python train.py --moe_layers=[1, 3, 5, 7, 9, 11] --num_key_value_heads=1 --positions="rope" --tie_word_embeddings=true --parallel_block=false --learning_rate=0.000574 --max_grad_norm=1.0 --schedule="wsd" --train_tokens=1430000000
Below are experts of layer 3 (counted from 0) of a mixture-of-experts language model. Rows are named router (the router's row for the expert), gate (a neuron's input weights, with its number), up (a neuron's input weights, with its number), down (a neuron's output weights, with its number) and show model dimensions 0-63. Each number is 200 + 30 x the weight over its row's rms, rounded and kept within 0 to 999.
Before each expert's rows: "mostly gets" lists some tokens that are sent to it at least half of the time; "raises" lists some tokens whose logits its average output raises strongly, later layers aside. This comes from a sample of Wikipedia text that the model never trained on.

# expert 42
mostly gets: " In", "In", " during", " into", " between", " through"
raises: " the", " their", " this", " terms", " January", " these"
router,237,213,182,198,216,198,248,165,250,207,217,151,214,193,255,180,214,196,196,214,217,212,180,205,196,198,201,178,265,203,185,233,146,191,211,221,210,163,182,180,281,206,174,197,148,234,187,228,174,243,218,175,186,184,174,225,242,180,193,196,197,184,133,210
gate0,171,219,212,172,235,227,208,172,170,186,176,201,181,206,236,200,193,145,225,222,195,230,207,196,206,171,188,203,113,188,188,193,203,159,203,181,211,241,172,218,160,190,195,206,200,237,240,198,198,174,210,152,210,218,208,207,232,213,186,218,244,200,202,204
up0,197,218,169,113,197,189,222,204,203,194,186,220,204,189,207,216,261,202,214,248,185,182,217,207,186,164,191,212,193,250,212,189,221,190,210,182,205,186,188,221,171,231,204,197,154,217,244,237,187,180,192,234,193,152,202,177,163,199,199,235,231,260,216,148
down0,200,237,178,210,195,190,144,174,186,168,200,242,187,199,205,190,188,187,175,252,225,228,208,210,259,158,218,296,221,211,157,241,229,173,196,214,201,176,224,200,139,188,143,227,195,210,175,193,242,188,189,184,200,140,193,158,222,192,160,190,225,192,146,187
gate1,205,212,158,183,212,254,200,200,211,210,253,220,242,197,219,266,209,146,165,138,176,213,212,196,182,202,214,172,201,216,232,201,254,212,134,195,252,243,231,242,245,194,172,198,250,184,148,161,214,167,225,186,219,160,170,257,245,195,180,212,187,216,194,202
up1,178,227,219,186,203,224,210,190,200,199,254,159,185,214,187,242,224,228,212,171,206,221,215,202,189,211,208,207,203,186,208,230,190,240,184,174,261,230,221,220,210,161,183,184,211,238,196,147,197,148,255,201,243,162,231,275,232,212,203,215,238,219,221,192
down1,247,185,260,229,151,181,228,133,219,222,146,197,179,205,186,259,190,237,251,227,236,182,164,207,201,177,177,156,186,175,145,235,213,161,189,192,162,187,164,202,189,199,210,188,177,156,146,231,225,243,178,223,213,189,231,215,203,210,172,231,179,196,169,216
gate2,195,196,253,208,210,206,184,213,162,198,205,225,231,207,240,200,214,244,229,198,213,222,220,211,237,218,183,201,165,240,265,197,191,125,215,184,240,156,174,224,139,219,219,227,215,227,208,238,227,159,186,190,208,197,242,248,213,174,229,192,258,158,196,194
up2,223,225,259,225,275,186,165,180,139,221,188,172,212,191,221,185,165,195,206,212,175,250,213,177,216,170,166,173,191,196,250,188,217,176,134,169,201,212,157,180,201,207,220,237,190,224,223,223,214,206,146,139,220,222,236,261,194,196,217,173,211,185,219,167
down2,229,214,166,205,209,203,171,187,220,187,221,235,189,157,159,240,262,188,223,197,187,190,257,246,199,206,166,276,203,243,227,198,233,190,192,219,218,198,236,159,191,173,179,195,225,169,219,255,145,192,220,203,206,185,212,207,272,177,235,184,201,206,196,179
gate3,131,160,197,165,231,203,205,184,179,155,201,224,185,243,232,212,212,244,213,258,170,222,252,215,196,164,219,213,197,188,206,190,170,177,175,191,210,209,193,162,190,205,247,208,200,164,188,204,236,242,181,197,184,220,180,198,231,188,182,196,223,193,227,215
up3,142,147,169,154,217,171,161,195,207,144,170,194,182,199,244,181,231,212,198,257,179,195,264,224,205,139,228,168,135,173,143,190,167,238,183,231,250,198,171,174,150,158,238,231,176,186,256,235,251,194,132,181,187,208,206,201,186,161,173,253,266,212,207,228
down3,237,199,175,170,216,148,231,208,220,171,183,169,161,236,199,270,217,211,178,193,148,236,167,224,189,231,160,200,206,178,186,249,257,232,205,234,148,236,194,238,201,164,144,200,184,162,225,194,236,256,147,172,157,200,211,263,215,218,178,223,149,142,145,216
gate4,235,207,127,246,198,156,214,169,213,233,226,189,174,181,248,155,173,210,274,202,134,254,144,141,213,168,182,209,220,166,255,212,252,191,184,166,205,242,173,232,187,202,175,205,209,194,179,232,213,162,217,183,185,257,173,166,234,215,203,199,208,237,198,209
up4,163,193,186,214,242,219,177,195,176,196,222,225,178,250,238,213,157,226,255,177,134,229,237,167,232,180,218,208,196,195,201,149,263,213,167,230,187,249,239,212,180,147,253,277,221,176,229,206,187,182,213,202,231,142,195,259,210,223,171,190,193,205,203,215
down4,190,250,233,200,193,222,220,185,158,189,190,188,185,218,133,216,223,238,148,189,194,189,204,168,163,203,220,199,233,175,220,183,194,199,187,201,168,209,156,208,235,208,191,170,210,155,161,208,109,243,199,232,207,206,215,220,239,142,208,181,202,177,216,204

# expert 6
mostly gets: "og", "ik", "ug", "ig", "shin", "ub"
raises: "ant", "at", "as", "d", "ka", "os"
router,187,228,218,227,166,228,233,207,174,137,184,201,183,167,253,190,205,147,223,228,132,156,224,184,161,177,251,218,179,220,177,192,139,215,170,207,214,201,185,215,228,187,231,206,230,217,238,171,221,231,176,132,172,247,207,194,170,209,185,196,255,203,198,218
gate0,175,220,200,186,203,204,198,188,176,209,242,224,185,249,201,203,185,165,163,166,215,208,166,198,151,196,167,209,254,222,131,194,195,227,235,201,210,240,133,247,191,172,213,197,207,116,207,246,189,206,207,208,244,160,234,231,164,257,225,159,214,141,210,214
up0,225,165,192,169,201,171,207,165,165,140,263,249,156,257,234,200,161,171,195,210,156,206,113,225,233,223,196,230,155,226,170,201,207,194,203,153,131,220,223,250,224,185,201,196,171,209,199,202,181,202,191,166,171,188,202,213,245,137,130,172,203,210,143,206
down0,185,203,167,142,194,163,207,244,202,175,207,224,261,162,151,219,176,164,228,244,239,179,204,239,211,226,179,205,160,196,203,180,251,207,177,242,219,189,185,188,181,218,240,213,239,138,215,245,167,207,206,194,147,215,235,172,233,189,158,228,213,187,218,251
gate1,177,209,141,209,191,153,169,190,194,196,223,205,180,204,214,174,291,165,194,219,164,186,124,215,230,178,204,167,208,183,128,247,195,205,199,202,223,186,178,200,209,186,175,174,205,189,219,256,205,191,303,172,194,154,196,212,199,188,197,169,179,227,217,213
up1,212,217,263,203,197,159,188,163,224,167,146,207,240,219,117,204,190,177,186,169,212,218,173,184,199,233,222,161,244,195,228,160,193,243,232,158,178,214,258,187,201,171,157,213,218,228,174,169,214,250,172,231,207,196,200,131,193,205,168,214,192,170,173,193
down1,247,241,172,194,178,273,248,148,233,229,182,220,203,176,197,192,185,207,183,174,220,186,242,184,186,200,189,202,237,232,185,209,175,190,240,173,218,158,199,217,155,227,145,217,236,183,207,193,220,222,216,177,196,172,186,256,199,197,247,219,180,226,202,211
gate2,188,234,215,152,219,214,209,213,194,240,143,140,162,214,182,207,170,177,218,181,196,227,210,158,237,216,164,211,211,221,185,256,212,210,221,190,175,206,189,177,218,171,179,202,205,210,249,189,194,187,185,188,218,195,167,180,168,165,231,239,130,239,207,169
up2,133,207,195,145,195,258,210,204,169,169,176,159,208,191,166,228,182,208,187,190,244,209,184,214,159,199,173,189,208,227,147,238,191,189,217,195,251,169,283,196,173,189,242,213,250,216,219,207,181,181,238,200,183,186,148,238,237,196,212,205,119,165,181,167
down2,213,220,169,171,191,218,136,201,200,171,250,137,259,220,238,205,250,211,263,222,190,157,221,254,232,209,200,235,223,196,271,226,219,196,159,215,200,223,185,234,173,169,178,259,180,224,206,197,254,215,204,161,198,183,175,206,132,180,198,286,212,200,222,239
gate3,165,203,208,222,203,233,179,210,231,201,175,164,181,168,173,204,206,191,176,239,262,138,154,197,173,199,226,206,231,228,158,220,206,209,204,198,220,198,182,238,228,177,211,172,158,181,187,205,224,196,241,205,171,144,205,207,195,208,189,238,189,222,131,199
up3,185,184,193,166,205,155,170,186,185,228,184,228,189,152,214,241,177,237,181,254,179,224,277,228,242,173,187,207,180,211,238,262,231,189,181,190,168,168,179,183,193,237,194,208,230,239,179,201,177,236,132,170,224,180,226,249,175,227,134,251,250,200,227,148
down3,203,176,239,166,232,196,191,163,150,228,171,187,145,226,180,196,225,194,205,188,225,241,201,171,201,202,228,120,205,217,182,161,179,199,218,245,186,204,229,128,183,252,152,192,181,175,219,204,243,231,188,200,164,215,202,191,164,233,188,158,196,191,193,185
gate4,195,221,198,238,200,190,206,229,201,192,219,169,154,198,206,200,216,207,215,171,226,190,215,220,210,187,183,188,173,194,193,192,221,227,237,228,196,215,222,174,171,156,251,165,251,173,187,225,182,179,253,224,242,222,186,240,210,206,182,216,158,226,269,232
up4,157,221,184,204,204,165,169,195,177,206,210,167,118,161,267,239,187,170,189,219,197,196,245,200,204,228,198,209,188,162,205,212,217,202,221,211,158,157,176,141,178,228,217,216,198,171,205,201,185,210,180,266,179,177,242,228,210,251,171,259,209,246,295,167
down4,199,181,184,227,189,240,168,250,226,145,234,185,208,169,253,213,269,161,213,172,160,187,183,241,193,175,167,216,247,225,236,186,209,183,198,173,224,240,237,202,232,231,233,264,220,154,207,222,204,190,187,230,189,179,195,230,186,173,240,164,207,138,191,226

# expert 44
mostly gets: " from", " named", " called", " John", "See", " October"
raises: " the", " a", " \""
router,214,227,209,231,193,206,192,226,163,227,267,241,221,211,215,220,227,235,255,233,222,184,188,174,220,191,209,188,237,239,180,223,166,198,223,203,248,152,196,235,232,178,169,219,238,188,188,166,137,276,195,152,227,220,202,193,270,207,210,190,159,121,216,226
gate0,159,193,172,184,210,219,205,207,243,201,200,187,247,150,245,191,162,165,173,251,152,222,170,213,207,238,202,179,174,193,239,156,197,202,197,189,178,161,151,166,180,243,230,177,215,205,207,183,229,163,125,210,176,156,200,206,241,196,232,172,228,183,151,171
up0,207,157,160,215,228,201,194,247,219,208,159,185,257,174,192,200,151,185,175,216,157,260,252,210,241,228,189,178,204,201,214,186,184,234,184,207,175,146,199,180,235,213,238,194,196,175,219,226,284,158,144,201,189,173,221,199,190,199,194,203,215,183,137,216
down0,202,186,164,182,241,230,167,211,210,176,162,205,227,220,198,180,212,233,183,190,222,214,196,229,235,203,220,146,217,169,233,200,267,192,156,160,152,123,229,195,154,188,175,213,198,191,219,168,178,229,189,233,193,236,161,196,174,139,211,196,196,211,198,213
gate1,212,273,185,213,165,206,183,216,175,204,180,190,197,283,223,225,177,246,144,183,153,210,229,187,194,210,183,199,210,213,194,159,179,253,172,186,228,174,150,176,163,173,215,251,206,241,209,224,233,181,190,212,220,196,235,202,153,184,202,188,194,226,183,198
up1,217,223,196,210,175,186,244,222,188,176,169,180,253,212,198,239,162,247,216,190,164,230,220,175,245,227,200,193,211,158,204,197,217,270,196,208,232,197,234,214,201,194,188,173,203,199,208,233,198,215,156,185,250,216,227,241,220,224,188,227,220,248,169,175
down1,209,231,172,236,165,195,196,215,176,198,200,159,209,206,180,216,176,186,227,208,172,292,229,219,225,217,180,192,220,201,239,187,167,215,168,175,144,179,205,219,218,182,179,194,226,176,138,232,234,157,224,187,204,140,215,172,231,231,211,183,209,186,218,226
gate2,196,228,159,241,175,217,190,201,216,193,186,206,209,167,143,236,197,247,195,225,143,173,231,197,171,204,167,210,203,204,236,198,179,175,177,196,199,240,217,228,217,206,275,220,232,233,210,211,211,172,209,151,156,215,198,168,210,218,202,201,175,215,201,182
up2,169,245,204,189,192,162,253,199,182,201,229,189,206,161,244,213,200,199,186,183,167,239,185,212,262,174,235,240,203,165,235,181,221,234,213,140,184,219,205,172,224,244,250,177,179,222,193,214,195,188,238,197,205,204,190,203,222,253,120,192,226,197,179,201
down2,217,188,202,205,228,186,188,277,201,175,226,209,211,168,196,233,163,156,188,226,186,214,273,150,196,243,188,249,207,154,224,224,218,238,150,201,162,185,263,199,183,241,149,153,203,234,184,187,183,210,253,218,179,241,230,198,229,181,217,151,195,177,204,187
gate3,176,151,180,234,190,168,183,151,206,174,189,272,200,225,186,270,208,178,225,185,208,199,265,251,233,244,246,183,173,210,215,198,167,225,201,166,211,184,191,196,195,170,196,178,173,201,160,215,184,217,205,214,222,256,143,192,228,242,223,220,229,242,200,230
up3,124,175,166,224,189,194,248,169,169,191,159,241,192,162,246,230,234,199,195,206,163,209,281,224,224,193,191,203,167,205,196,160,193,235,210,186,191,209,207,205,149,207,180,195,206,192,254,170,185,184,245,261,204,226,168,236,192,205,186,186,210,233,233,217
down3,190,181,248,158,172,179,193,174,162,288,119,248,146,232,220,207,230,206,170,163,218,162,201,201,178,172,190,136,172,153,134,168,181,228,212,166,164,214,216,199,181,237,190,235,194,202,170,141,204,224,224,175,178,179,211,191,178,204,187,168,181,230,198,222
gate4,211,227,180,173,165,224,144,200,204,209,186,212,151,200,181,197,222,199,223,174,165,228,252,200,203,218,173,176,163,253,200,200,199,258,184,283,156,256,228,206,196,191,254,230,184,197,219,198,327,164,173,193,196,187,212,228,212,200,195,227,246,221,192,201
up4,208,184,180,246,205,116,158,184,200,236,205,182,197,242,197,163,162,231,199,217,147,202,210,218,179,184,187,183,173,181,232,235,199,257,166,220,150,247,184,188,203,208,270,189,233,196,194,273,236,124,163,190,188,216,193,207,237,198,157,213,220,212,202,208
down4,236,248,231,167,250,185,170,233,178,203,224,186,168,168,249,175,206,174,222,172,199,169,213,171,220,224,196,216,188,212,215,220,223,211,209,209,172,228,210,188,227,237,245,206,193,211,204,161,245,174,177,210,223,177,187,237,246,177,224,193,224,170,253,249